Below are experts of layer 8 (counted from 0) of a mixture-of-experts language model. Rows are named router (the router's row for the expert), gate (a neuron's input weights, with its number), up (a neuron's input weights, with its number) and show model dimensions 0-255. Each number is 500 + 40 x the weight over its row's rms, rounded and kept within 0 to 999. Numbers have three digits each.
Before each expert's rows: "gets" lists some tokens that make up at least twice as much of what it gets as of all text. This comes from a sample of Wikipedia text that the model never trained on. Tokens count by the router's weight.

# expert 10
gets: " the", " his", " The", " Ra", "ru", " who"
router:498441460504414480471493528520531478548423537513508477530496571445549477510534455524532521487502445520616466438571499558526497507474427500506536521504441483458490518463495558509500477441470502503449504477501508558505425498493454458491472534511564460485528529511502512500515494528523570575476540545600488510473435531531471523537482468566524477420536541504463540492491492527483531539496456450480519470541482500458444549462514449438507459537452574547584528524491435471481534521483529549467543559444522472504510487440554497547495482498438487481472540482528537499518455551585450520588486494517547507431494480500498490558410490454497513415472519526536508485493516585437574519530551453448498515490433470531433538498522465543520558425569450410482483542588503430503457507514460
gate0:524500465531448503454486531530493463489391440546473479519467515492447409496534481501430604507461461445466465493505578461543547480492530538461511466535503525473540559515551492516488454516481502488500434556512489500494460487558462436481512466548452452447473536465435446537526472466563524567491492553555535516535501540500509584580475465509522561510516546499495437459511472525525527471457593485539481487506521444451411504518462442535517437448511581543565552513421523477509476549471445523478492513455502507484442460530498465475519466531523516448481441458563522479506493441519441554525480562486545543534514550541499548547503449558504595519495510463441414478452519442421549509576540456477501491589464551525459535499503557572525522476477465499514523490499518495491564501459498
up0:520482458499450507484505459489528489494453432540499549508488493478528495544531558544572532441476539567412537500571515534449515509518483464533470506512532478530402435491484577511496579479593429551520508491537516445530462501505544489443437531511529440427542503451491458459471505457500493486460493538514448635436505470538536587519440516489510521504498514504483524486481503487456465546533458540508461528530499475503517452491466527507483514496415506441551453487558544475520451508515510492454478435543432524566450501552562438505488576438509511635514426538487494483423464481476517564515468513494520481432444487521512487473481514488516551476516562629491507498524485527573491550576484474484486455522479551570520553466504465497493491502444470468551429512488512540476533500533534

# expert 19
gets: " |", ";", " Al", " can", " Bar", "=="
router:516461461563498499458469503558464494537527592416506487519542494490461436571516506536545472491548463469506513485525543525528395506536422466472531465538420474439572517436431500445526455467495550451481548533554511499492525484492518515432475521533570463573597466543474466542574493513513554531452493524575448531545496465493459535433547514536454491458507508471507599472446521499530549462469470547491488507532457513504459519467406494477508536469561539541554566560459454442510563491497536523460521498479526503472461538476471518507478425534483424472494561482513508524479432530528477559466476447567517522525464479483412604535495471536444502564531488439508572475476506554538454464505454453454486521519464509468492504484552465497483564496484503463465523559508497492492483557560547
gate0:543510484610486503524479412496516531547478441443426439504518577493448466454492436469484548482530451438529436457513523508512535432478500493485459495528499523504529598546447507533484424509486545471449440530531538460531535507499447536500537460565520487444552474476534450530535468440535517570489479465552516535490489461482513514507458523541567573421482499485526489461577505481549602552548619475498493436491482560441463427486484471498489550412537445521551539472462518466542469502480469539519551526486455515531418494527543494469511450483500504493487515431490539503409482463488489447551487604478464510490509502517465518512524519552506518551508499458491420473468481496464477580554495459462448449523432487512485512458515541577491544543555480464545538474504537479507527470542522
up0:480517443499518573539535473509537561464552469513587538543454492461472511519598528544525572466481589450546408550527427455411508572554493488515429541502506523475483487501453516508432449527528449467478491523533486517592499509490491467491490534472461476445559478458506462485519518515474530496478500543497513486429445597484500510485496458393478490547545469507464586456553469542517533454508528519504439555511448551524499410513466439553518502531502506502564417488468545482548514496534524496454467524542544497491485516547519492517434477419507535527475421511509531536420541643492539515509439505511475536555501450526508508478440500436478499536476519505526534450499431492531493524513462431453510539535479562481476471484542473441513491505401505508533530481437507486516525513485510

# expert 55
gets: " P", " st", " St", " B", "cc", "P"
router:522510500523473520546467534468475531533455526521458474460491536540489416556504527511463473501488460446518538462488514490498476509550470442520563522531457464540490456435437558502452514495467507522479496552533520537433495496518502500481442548571533516518583446522544401486464526548503533538423518521509463533525482544578450467559538432506485498495516504540504484463474565501458540533529506449477517492512407544458428483523497537454483480443448466527558495481459518497446535484554488528414538502457458538528474561582484526461459569509519489426419436460505447509536397548554435553541455465454539478541464497442449537581476476427475490509543574458537526513458448548540501514517473468534533486492440498547538537500543533520559579481487491428454492509503442477524459570564553
gate0:568505400556441554477452449468521496534477445559464458464487541527498501511518485559477511510513493507520456446493533449502541466517475504522507452491562559529465521563484528466565511540487488469516487618535513476516490546434481468492481467523503465477537477421524467636515478458565494498475560503530537543522481585490574525514464522521512548458468485457475506508545490516453589522441573497551477485527496502427447422511529478514423538429515468499544530503479522454535518456495401603482532461555451461519451481555504516487528486468514502527485497464441538493420518468515511499526536491498511555544517544475496568462465489582517539536488466470545439486496462483443479574576466431483452490523462500523462510501461514575514426555531407442530565510552512507495526486494534
up0:528475533534511508448499462537546515442582491501502524517466414475552572494547480515526538429545549484464454572510466417424428510495471528531430537522485534472470435520497506514473516455507446472442528474536519455525465498534422508513475541573518475470454501449536497520520516431489499525513543508531466537422459461488464533527493435446497508473534535521494532476527519517544485529524492500538479487469562549543520469531525524560517427540544576475493402423483590536429491547529504519432435493504510555473413496563482474514473502429472547550500513475549521495372497533508488464503580465558420495502471483520478522504503506468511546475518544472494482550540435555556471476497483495496415510604471577475491547462568459530486482510438499454512457453490523573480554467488489

# expert 25
gets: " of", "ed", " with", " to", " for", " by"
router:493459416535486482487443495467523501562481585448462452539502559488386482517451515534521423462450496476555489544560529559497474446536493502486553451513455483495548506471457515451523488496464518517421545475542528476489550527504503462496470553553522538524491524486494498471570527477512620525435549523516518467535439494480472524547528470569469450468477530487478474560455527477549515494463428480478517422494480512468430557461493457448477503442491522512584413507520444512504427487478422513497513516521529475505526524538543567494551545586550513493479486508520439437552458531551453492554507482545561513535473458506531530540491565488456483507547497411574514497454503488484546491531535442583573490575419501469498533500504504466492523448441424487447491481477486483493443573544542
gate0:522522454513523538527477476515436475552420489538453447508509522497446442458527527486447525451457466486542494452579589471487575417540520535498472434528512610559516539475487509496492494462502498432481421518437497531515524547481446479517463460501475585479495493481465495500542474486533580503476509542503529543527456525454479550479491547494505530385436560507475474492535529496530604474450574462619481461459468518516459532503475454517476503433563465506528577526585517488483444517468433513483499525433490534496555433479562455495541467521528453478487432431553533497501529510521536426542477529495557517538524500502475488542516501509499445461548486490454422499418566496513516581529497441455519520550440456468498541440550524493501476482561473499485521484455503548525535513501534
up0:477483549494490528530530447513483511504471457465523526511468512435535500518468507520455565373516515525467437535508488468490495428574462525509437540532506542466480526511473507476521487502552498551474515474558482494549434476555445521388486508525546482433533422495450557509517430471532468531480427462474486510434491421502496602500473494440530452538482509435508534454503506565484530515478537512566455499555506522525487477477470505502519450541469487474501449530468601472509461457515496468482506550512483472537470483533486504481450502482510527572528470568489573492442498546475518486436512539485501456555419532524515540455496539465465503511530513551557548508520494561575515522547389453422452544504439529431427498508505427487571544462421512541570584466457519501487515470578480

# expert 45
gets: "'", "th", " D", "D", " De", " an"
router:459439473567479583462456498468442425559502523457484456488504582486494521554419559590466510489556566464527416441487494497526482482521473511542520509543414469460553494550433524457472534443432565528519568551546486484496518434503499463527442526514509541526533497422535461556513564481463577530479517477544446498514456523569510527494573508544512487428495493542437512490534510500483527448434479477487528435536466503478499500442524459433533508432499553515522475504429432463451537488544525544540505468516455480529489484555515595489502478494508495439461535529458460505497491521425482481509513469469487512460520499455446532475392440519487474545488506538523546500489442519531545485535467417534455534456437530441548525457510496479541499519425485429499546539562444478465450512499527
gate0:479492434507519569496482552473521467558441456537423448460519511455473478443503492548470543457533474489541450524545507485461597405480482523474520464512529564467537529486465460489460514541503477494470477533536521484544566430494538511521525496465480458434539582468484467570576484475562445526478439491491546467536483477478559525506470492441520518464451547481421466475495516452482532453460564550580452480468534535451529473491473446433501493475505422538507465417485491483544513461492486525468484577537503522543459433545583454470602467521514477528484507437516537534502439493446488478547494561444522530532557529460419579483530486588514452506540506473484454471482554504504462532558542423534470502561453514486432540464481492556554511476517525556506507513496442466544524471506574
up0:470547543549532537502531518532475551449536452555472493524471466430545536542578496498530507417464585579482430535481514488451415477545506516477509583477529514497417451555480494497480508488559489524500490448596499466534526457551477502554416547484531478391480468486526539454512478462469556536553463458456512530476543431477482518548513531484474446528495435462513588475493516494444486468587561490578496535480469530537503462540467509524528487550440573527521466456480518502477523438521605450429521485548546521484451525550467504501473538457531548564466523552477536444475547554522532502480443476511489490478448489567477498445477463439497550541546532496520522557459423540544483499490484481485440545496490585477519528438503506540450555498478576473483505475460524476516507449519495

# expert 48
gets: "-", " so", "00", "90", " 2010", " 2003"
router:536454522530479487475479518583505539545479498487482491523458499477453522524471507516502490478381534480571496453496500476525524375481497469515501476498436441440543506449471457499474532436470518507477475543469585499503451427496516411521435634496554561578465492488475502510524549511427488467485531563557460496529458517525456551427576531535454521473502482473485520484456532553455571486484454514500473392510532498499472591473473477478526484407465506509506483471496491459547495496482489583394522522423531549546459517474517520559538520555571499479497523472463460477489501556561423545509459490513496462500482462515443544562513468439495470542498477530573530478472485514550550454530527540533478516500511474495532515499485437525504516531528520446476497580591447493538461498550475
gate0:526551462556432489495494524553490484565524361552474432536472491514445530484522504497519463478538511466506459500468535511451491459475461544507509455534541571493449520468514448540499468485506473496505493501545517502536566472466550486525508526466540497459537513476458496562519534448471483538511472533550535523514440532488582520513467520458519598439388575537473526488508524495491592486480569488586382467430479520463459487509471473424501444460462478494553480497451520488509488505499475523584501480477532497486497436506539421492510489506497469493528527469516504461451498424556449461485484564505488528503464526562447530463447493546501457537548560454540416493461585506480505542569528476516490507538543412519505564463448525500488485462477417373548496486497497473533578467502478
up0:506511483519529527533561450494496559546471501540539426507534477406556443513543466433505506447491532511515485540539482504504414461584446473447489496577499549456404496461497489489482521442541475512440448504508551544524506482490503539474457557528518518462595478482477479447506463462511473484450443458455466536524525516491494581458550478505504502566519498553464534476440473522454474524592502517534459580515529490515514497475549466513518463526501594496480415561503522484568472490476564492377444472573462472459522516603486474578467514483519522566465451526494482441444467521435535521496525492483542498510479488553471467506513484448464547510493523618551533486481504579544513487551500515426511530488539588468498448526484478484447514530418526498504466489453489529451508469551486

# expert 63
gets: "\n", "|", " |", "-", "---|---|---|---|", "|---|---|"
router:539519442525535476492461459539492493518510474425513466494525481507533494556479560529500520519454527472537428484510526467507501526558493463497512456538433460415532513497458547519478522482453494518493562528473574544480469482511500546474381503489494475568496465416486454481499522448452515503490522527588450495515478458526461578536538532594456467444490435475501519471428525519499588520543399488512555500460436469473489480481479454454490500459446574538521461542417476511493510464468483514449500521504447566430512488494598531531533479536477484437470502437450466467523487506560472503600483496494533521464486497487437555550497438523539478455515475438551507485486471554499516431482543450544497437551474494557573539494563504541545531507478499516490480517626442527572454558539474
gate0:489527444600457566528479515489489471510497454541499508525435465537529496471500485483449543530543501488476516462426530494494523518510476530478505412556508513494507457533536512513558423474486450475509464503471506487527558518540498534496537446518507485462486517426477552517484491444466516512537491475513511518509397539506546502543461530467457479489446496535499463514509455513519521517497527452608460539484410534460466513555487461469457460462424522437527465522432508494551454562477480502487512568397508504559463369457555473467509486521442469490531473516534543528448492439554427510569547543484546501542498566530402593512530450491494552506464546392533477488455520538496559469533528482527537463598482483414508552480528592544541528494539472496481484519534467482524589520509514
up0:491462482525465514549498523493482563482447514498563567513541494480515538554476523498544507476533578515525474512566472484455501479505502511475479545486539473485414485464473570524488596423561507523481498502536499506560465533548487536463455462568571473496532513477544516559454493472517524524482495473491529478464521445531560541505469522505470458534510558513497546494562499527541487585476497563469438493511487534455585543536562464542547594555444462456527475532515561514499563440511502520465503501536477502546541491533540489493465591467495501573466519571505511479398475535499530515479399490473502460494494509545469453454502545448484538535505515551555572471485500596575487528542399430474444553511501552491522536495558505434449536524487518479517401515398576525461538491550509

# expert 52
gets: " for", ".", ")", "\"", "en", "y"
router:432486505527477465477406487449446472516503517509490532477509565474470458530468557541505488471509505544556499467590489522523548468478506468494565437514408448393536565450500546472421469495507498458512564501494478411410500453436465491464462593540562522528474553426530446539528439500550526537446472522512525454554463495484541532517460490518474525485478433518471520516447548520531527507476451438524477495583452489453515551520455402470547513459478547504533500531483442454485546412548495502476445493445463522467509472462478528518470492518531488524470531525486511441479535535526467463551563486554578509540461486521426538570444493548436496474518516535561526542525459457467560541536537486507473501462452496521569512520571494514503486489490468507511443585533432497501466573505533
gate0:466535419485503466508449536527487482542459422496493465421499482520484402456513502513501489506480484548548474511521552557519520434520523567485469470510515522463524467550468520524485401478479473503515472509498495437502543520516486463504533523474465502466484563510444501608529492445486458551462472455522565593541507538439538599527473495533551539458432552446486511470533445473485530501456518442562476504443462481539552452530509438493491426474540517459589497429527495438559455551526493509518475567477478431551464454481533499447524481468533545524505464531488540444529514470496476501492456517505504539562581533478402469491524473565383462531578536469483473482506548474499501498557502448499482483503441585416496564465529516571558497468517514492479503461471472496584529531546519
up0:494469493520510533506581488548576435488513424471505571502510506529466509546491540550489491478465542576490480525546440463479463502521516540509428526519539544527497479493520552476507465448534461478544447591507508506589464526508501488449495554539506434449491488486517537533482463513540504590436478490505525526511581442421486569440425513458461423491505503456496531469492477476498523553499536496512464583525469552476492461481591517540509464458530547481548452474480479447534469549579522499477503393528466565449531483519520435559496571481514485561441514519475490458457566537517547520503514506482497516417448440522533577517501476458440559541450497514515524513528455574590500513563432482466538595467417546457458462486541464537490553490445524475513460507487489518469520496542532

# expert 26
gets: ".", " |", " (", "\n", ";", "=="
router:514453462509508507479426483446497487559505548453489465492484519514521394502458543516515485525510497493522509502539521508455496540523476429483556519478409495494505485524476576440507468447415478435387595544529574470492502492507505529458495523555496479544493477494469436499592469491505575560438484522578488482547469511539518553441445491532530509468469461493440557476460527498461566473469438495470502500523480501439450551496445462463515478510467503500534475575456442470449489437494538499453503447453440509565540550507487510496522475505536495520410558522484471512511496529506456547518473489545546527480539452509457546575438520531509475552501526454602540507432455574547545485456475455555544547542467431516550512490530485489465556465508497447448451520543479619514496457527562
gate0:524525511548521525528441479475451508542472455448492433467484532437477505472575520520512572502517505497473410440524534438546578465531537560512475476533511515447542473506453521465423451511515489509503406501514557518496541501501519514460449438492426494512446492514528462558567478450606476568573522495493515545540513537459558513495443506498514502491514528481487508501509468483465582558471525473521488507504493553531532435509478427439527495425503510506528505497522504441541472556539489608460571509492418510546469469537560541462520467481524603502479504504483501442465475464405451435529524533489542546565511548481427546498448487527439510508567515461519383513476513508410506568537512498491438480532476557479549539443436537559515505552523470483554507459472486518498520536506481
up0:508443434503477548542525519489566511489508423504519498494426479479559495608571518538502532463517539629466441556520487466464483506544444489537457515433535556456426438526534474548516487415571431499497487478547472496501464523476452475468425523561521457463550515382499574478445503490462438493508515520504520479509497436486504564536523521441534510539539445525474477428487508494490494503475522487540470527548405556456497472465516493523484442528479583466517453494449550483488436492503517494480492511533454469544541462586519497487486554522528499511488509523478546491455472508488484525517480539530491444569499490512528535505508498463437572558501525557528585534555495549598454522492411502533457485520493504474514538519571460545461498468399518517474508458406493522511553473477498

# expert 5
gets: " S", " p", " C", " P", " ex", " N"
router:458421489563475560496464546477517497616525561493519467468552579486443530576461557526524447476487510458576454463493552487485460444486393464494586512502422490448500466558511516487484530529410528482431556512500481518463488460452457527469412513506472524548550561534473449534541526481501539509470495564543447530519462522489446478540502482529481517522484565532492578530547569543448553468500488467490438506488482505480455534523469511465520504423502541561531481490489495535535551416462494563480497540476529473518553503438511528542565471485549535438488517502477512490460483547546555547524528476508473564521517481457406569502424447450465470527548498408545508470488461535475497508555520444503529453510425514471513565519479539465560524542495515453470492528574455521521481493512533
gate0:491504482573431459491450509485502517548442369506469407479469517504504459541494490513544515473463442482552419470535514449477573432512519543468446467513505545478530545568462505479517453509491472427495410463544530608504506477452539524583482462475502505424494535505479454627543428462525449512532443454579479523537440521449530513514432528498535523501464519485488453461553611467470474478489532515529440446502480521483481524466503466484513508387498522470528464459465455516596488493497519476491538524422511459552507457500498486470541512491596490547482473515479514456455505506507453480460547541431490552558582499525468535456532490544498490563553522478483414508447484485499491538534485506489456548469444515508537554515534505501461462545526472468545549512468526482512507525496522
up0:490394467485531453517537441530489534515498459545548522500458487437564541553540463546507541482464550549496505543513460490445482452525447515490548571514489493513466471436496454513483495505557440554584509513502469437537498475550495502462476531554549517434539464484493528498429521470478430496501523495480494525444541488516493474553525495479464520561548449446548519492542483464449521513529549515557445536522527479510528490493481551513429509499481507441433482497470503458543443397525509519478461512516496499485495511491519461499436584476444520508460516561480474553485442545469553448463513413483495425538374507541519517505530539480483599506501508562521552500558432488545494477507429463464421538524507583423492539505509473500397529541492441449436467520439585542454518455515552

# expert 0
gets: ",", " and", " to", " at", ";", "),"
router:537435470525450560481449516466512532501480534488518525444499559514556441462479574466463499516485554489594432504489497522480564444560448534497511538466453447527516464501460492472517501445493523477466528443562521529543508501501481523398407595570487542542477452478519467570567554526538505556468477535516448553538471505507477495537458518565470527478464525520499481521454553517471505512480494425484483439502440534481527555532485500469468497460457573534549508513482472561549514445487498545496434523460482519386466533459508518489515508496540460523448554494507499442513421570508423557494545458509490481513535448542433551564466470538479520539534527521494541511445526553479556430419531427520504467447500445494551526458482451459500528481467448437480476568502457477490467511598552
gate0:460520463591434496445478550498515528533457414517476472512491506516430431528520471509488538484485493473550462405455500457492557469514472542471540476496538547504537552492492452522481508521486466497510425538540556492524544528565506497488541473519404430483502486429462451526512507544550515539537456530528540547502477572431557492518472494546528532476443476440544452537532488537467528639511538484514531503496494547521500495500508464441507494496517502463501483478526527539497520539479516555460485511451505500551434477496578429460612511511500564475544491512526527434508502430432485492557509508516538508522501518469479488467497437524510451515598541506492465510488509544419502497520536432517411478470416547532464449481487570521520505531483513444509457525418492413605591574505507
up0:511468473534494539542526550489451535450507465518487566498437482438546467526557530549554516487449623516493436505559447456522477458492470547573479520499488540455453452495474593516579513515573417522487483464490495583501440483513485507486458540501501518456539480502476569454469449502525514554504481524532494533495443510480414542453502509467512520539514443573428494477552572496455468468513503553508486533492464530508504376455505426525531553475400474509515459507472544435542462513526553520422455528491521484484545456572511509526495517486481516551439533529449523540375512532465531505509499516526531496532425460529454541473528517441492580498514445496481532467528485546555503498475402450514480485517515516478488535462514527536427511481468509458505558528418492532485543438519552

# expert 59
gets: " the", " B", " \"", " The", " b", " "
router:474509526523466488454493524503475495476462546468515436476548544467474422553417521516460417543499470415497534467476480465523483430462476406511524500538499495534532513531412484475544494487409530469462514505535529543523521433533514507472418510575523494530532486488519488522577458550586564568509536521562482464555450508485446458545540467535443483557552531526483537501483474522455499402480492431540559492517459499462511547456496455473429453456470535596555507505440477443493564478491486500446562460442512438516440464468512523528485481532543458505482521516460514488532418531494465527543495407424549540487488522556474569519478455519489495452521518461568549488509520467461513489506501482469509518592421452452525477480500510478478553547500532429457487524557455539548477548543526
gate0:475559440596468561528482445527518489486460510526450514523537543532483459451515521512514548464472447470509474422541572444538568493548485509513418515442539557469504553532462423485467481568474518488490443470497604477471508483526491517577510479495489484490530515509545414583545478457528545484513480533569552541548478561490543541528541509494544505452450518500479510526569560407498558449500501519592512450498498557508508493499533477499496512425471494544535631481501506501514471563534519528464540520496497523474428466497500479449532490478562521480491451501488565461453494541506467489513500572513530541575525464506472533482502394547446470562491475459470475563488526525439536512477494526501447468555439625483421494442484493570488501570501481483543504466495526489546518486532491
up0:488448499477469536453593540513503466443553479494553446490448521526485517579523536561475498425529585573446415537533445496460528490514447477530479550502531534525488495477534496487511524505532547512453456487531544499527438496515443486532471531535541516485533511441537541463474389409524494466461520541492471505440504498451470559453458501460448471529494447450486458535511490435536447559533573524534450474470493453452513474585540450501480499513467552480542469506488516459484474449513542483487450478513462533465463454566549480559435518472483503580521473537489569447519495489541479465515463539518533516557466497538489574504423484494472498603478511615440529528553442566512509557490521445482540534567482506448404482514472524488412481479469478499453504442420529491483481471505488

# expert 20
gets: ",", "ic", "at", "it", "tic", "iv"
router:481441499596511537504451538544541443546487518468491484449484496496531500513466443486445450464500465495491484480535505467448589486498425435528517540485406493550573518534481441439469436497446462535441474564547506546494482536543475492442454519536501580509526503441553458557543502468521530553463498560548461509518492522446481559526476498494519492470484509556515463434502534436510540440539506424497464444547514500450490528543501514526497526475432566562495472492462507425518524535484456437487457493394483548498481499501546527534476510606537507460504574518510483500502433545529432513506529494541487527469461529506487533529474463562403485451545481453546587487490502545488479556517552450536510450448468525506556525547480491518569506463467411437504475541555506463486400442516501
gate0:482586487547464554540534500509493518539567460577487492432493526497469458508545529533444518473470483528569438462527537505454530425533536515485505480553471576513546540458484439458517446488494508504541410539530530523483539499516488521437501510470467525429483517450511465552536480498447529517495445511559498572528459522453524537514454533534565587469454528505517473462509520472433597524515546527586422505427508538479531440541514506473444490416498534476533545470433523497494475541526507474486466525380526458513461442541528537517562471449479472483442521451521567465507501577466445442561480553547470497541499496505510549446499419535490515530491513470424472552495530543478550554547473498523458434554413483475488505444473570542545479480513459465566501450517510464541485464487527
up0:471530484520522522526557506518527503464438474499549536496519519473535495499585506573529528450423583564450507573552471484507506459509519478490508547460482479537482406472506537524479519441575452540434470473509534503465478446530497480495530522479574480467541414449564549457516553514525494545433484462547510540503512442490481548516486462442525512543496435526518526469498521525493521545565482490520451541541468523489576451501512441578542464589525521470517432507473576538460516528534559501434465490550494498505504516569519429541439524459539471594488440558486560516440583515452470511535460483522528443497438472525465515475506513432467516509522497567438561509487486580551441518485408549493447494548477513461509549475451512526424481512400502517481473467440487505520510445546498

# expert 36
gets: " the", " The", "The", " his", " its", " their"
router:482481492524502529489429521446502473530509596460492481460562525414442458582473482525559489550456467559584500460553480527444542468409450489513555480551466425490537505463458520468509559436445498445425512506553493550474445468557475530418454539449528487456523500486541499540543481483504456510515536582571482479509448530576445478509485470495480489439541538575508558527499528550494539481498414451450479453473490505470464499479449487451457464521461550537559448462552493513478519467479533490451514490437528495500506491458523542484425492534542529495411489512504526487512491528561492564497495484491558434488534507472497552532467506552495520462493497525552546516479555464464575448562547453431509466517485441538536513543492450521539599469484472408474484567532497517553455489542473
gate0:520596462628454508546521479492522508548448370500423506458479504535490452500526481547503532485466459476549461449526532477453569479467514487501473401467503530494535508500435408480547517539496462473486423513605583484517521499468508550546493501513501519476517526508470483514614459456547435507506465593593500500538476517513559536558462538483495517432529536500515550441538480447517528442425493528494509421478547551521560460521514395457560517507501509526554487430493542445530466591492457521427475517420533483486461495485541482463521505494485503487523483493498577468453518443488452500561544530440481473477579514493460508470481472537476499505562457477497480499461507510469493495545502498516505471507437509542518535472505496578569487515502493472505542467503504526529528578526499
up0:529491555472507428530479533550509558468502450478505548411485501479592501490503519507515517466492550539475434524544491426501477511533426500508454511489512522432513481427426563485510528488520439541472516480489499528541441463476460542514494500481559513493492486396592550550482447491466489536444482540478478524493534495505512539530505445502491434463480485428448525474513489509500489511529504487514442537499457519495495516434584550525528492517516497404537482504510565492467438468530547446431543495484412521561479447557472531429485544536484527523468451487497570483453559537491513499533437505565559505564458469519520531531470559459488597527492629590561529528485498567561452581487471508481488483583421522493452537497505451508465472537463489540454534456419498494512526456472515

# expert 57
gets: " 19", " 1", " as", " 2", " 3", " 4"
router:508435496524483459505464473426586510567464528523512477444555563456497457542447552520535475488502585526460460443526476516481481428480423404475523450478494469578535546559475494491508495504467498537466552602537539520457486436506481531556472585546511494540432454484421433475584502506531498502439536573570445468493483510521522519516473484503478485498504567502463546522522515516427544532553406463497486428536474493426481571459512478463511500486505551441549485482522435507513510477515497485468556529480442497528534502481551450493524528501558429523493526504498500513468458539563488417563498480481504549434511549470455563491513491538527479462496572516562542518423397461571537505529500455519547497510508480538506538513515471472533521466500433492447493501551425499491464494573512
gate0:508532473605449504521483445508467475496452448524478453495572514511493468470579481554441492515487477485515485449558550504473552448525535545426482489515514533487526522529582508477508416437472469468496443509544551553486468487498473505501469529512485460385462548456471439508498492446488494487512509453475504561528529526476509466503401530457527517523534498493518454506600534475450621574532505483560486488505502551462486509458473492478476499429468500453529544441540512499564468485514481509483521546441549494491418515529532412513583468548504451532487543510512542474541536428511472498513480539442476542513488524484570497462513459552488472534545546459533455465468545480529547521588512499543413509541405539523581562511586528554532462544510448487546545494470482455528545440515459
up0:457463493525478526545468483508549541496464471499484470515552452464552478528530485470501469449498552547473462525514463476423498489507468506445477603502486477492435425485528505518532492432561519569515464474470483550515437509510452499495453529540521522484503546509473535450421442471449526514493522508494583545479520466462488480474473485468513559556476494480458567480586533460458544503618601494479441554538458558482538533516534487525510512579503493436578443464510458437474487458542527580460500520516484472493452431546497510489506512471496549544528480592584495458466536598520509496532507545542557476575480478538506466479564521466502558485528479559545558520497503577572485515463438506494487551514413583496434524483515429521454506529445518526410508505455540509519462451510513

# expert 53
gets: ".", " with", " The", "p", "P", "d"
router:464447454514488551433460493518535451557449565461543438486518567445469446482461608526529478503438568543541496454513496478469486407487507393482504514469488432497507523503409516457481471451441532478458534565485547535463454518541504474417497571519484562521564505413497482505501477513552486529467534476507508446521426543529427541549482509464440444499448537487495521544469538529547524421472509442547525406535483543446459493525499488499569495446453557545526494572481485483419508503533488510480539514481455466560551533516472529571542499547492495510487464499470539497552466577475485562478486436488513504480475492459492552519453451513517493454462545455551560490487481512466567448478462432572512521569464525461569460535546459495448534530512479492467527503556475514522467507540495
gate0:495456453582509544523447500468527472555480450549425552473551545530504425438541476470478570417461511426442479427549548546496543370488502557470530454502526581459529500462481433450547439536547488506510457552552531507576472505474514477529523484502491482468470482514508512563495483465528477476578462459509541517539482547479525538486475486487533540433506550486495543495606448472490590500504518490594520474483469550470522468479517496525515508446495559532562483468464474437543550500438521488514496528451492517501467491480525513468499500522478564515492416501553527502529463468532432443529511563410481463494570510482414520442486430536458535528434488464484486549498531512434463522523492528491478540571476510498560496482540553525476562487507425525548520458500466483560536472471564
up0:498514574545487486547466461494570495471506509541482429485474529420473501510566522605493495489493573537429468492508511494459440473511434495475462508543509488504516489503471523487464534509520453577555454444492509486553458497553508489455498515515551484514523511460542509523480480500474474516472477503515512461451506452454456514452607499456519503559499477517483571501513470506512517512550480524498459499504524580474580457521535459526539499515446518509541435511479499485509441515587566508523529451578458436515521453621486482502449553422484529543462513583537538465401506572512519507545506465505551444547428471537564522481457451378451527539467582476473569529530412530545506540494474458455496513483480507490476497503547464492426524501439523493425521454457561525534479432505569

# expert 28
gets: " T", " S", " H", " M", " U", " Mar"
router:476438423575512489487453521507518544564489589526567486529491579469499477585454502465503417524422469476536516515547551562478432490479459448469514503507427475487554495535460534438522484438490528512442546495518563504492504489513504470517451521484464501497521449475449479559534492489501506474470506494525509508534477436442488511489503447509412460514502492531492529491496465512488444489487444467490473522533431518527456507498537497508474476432467582540559459516489506518546558442524535549444536560433442468531497488465514567521494563469548430447468552520484493526561469539507495526534451480532552560501547565528419601510477553504495513544497516418557550457464466485486485436524561456506516447549449571479488512447477519531450551553494492445511429540544421546473503445610523
gate0:451564397535506537520484432469509464510433384494465414534463485475506535495546458541517508486514480436500404533538539519497556441555461516419488415482566465500464535613538470486525414460547494542463436488566554502549478507491452550521498470455503469506515484440441425523580501480514488513474538457513568536517472474473542470537458541498527478487408550475398505491527553454451515529521517465568500480401501532488494494484502505530443477382491482556489502470481478505514473467535510493501486550457529433525421473505552476507528511444514516529515508490507506484428468479444482490539550513448450562532485496479500554441497465527489580521479480443443492564467520464481453509567527503515438431498460467498551497428500473532486522512503509473520497470512536463508524466520513
up0:513491506512554468489512483482535536526513510523510472568494473474493460570581519486529510458446553583491479498481473531419439450614455555498390513573513509496482444517487534498477530462508443511532488466486498473536527463583513507486485528505538509519527445445509521550451451511516529478483449499467506550428454465525480515504535475415442519569473461475475510445475514467482516472528520563558447518498538532465497492496479513598521497516467543440519443461542490492429425479505566485428473476503499446443448517534486505514416546454482546567537527557525525467515512595446493480517538488526450469509439427531481512481470499449415500568493524498572523529537481500539463556500421482490440499510444492424502579500545476428441479503429501436472497452400533481485548465525531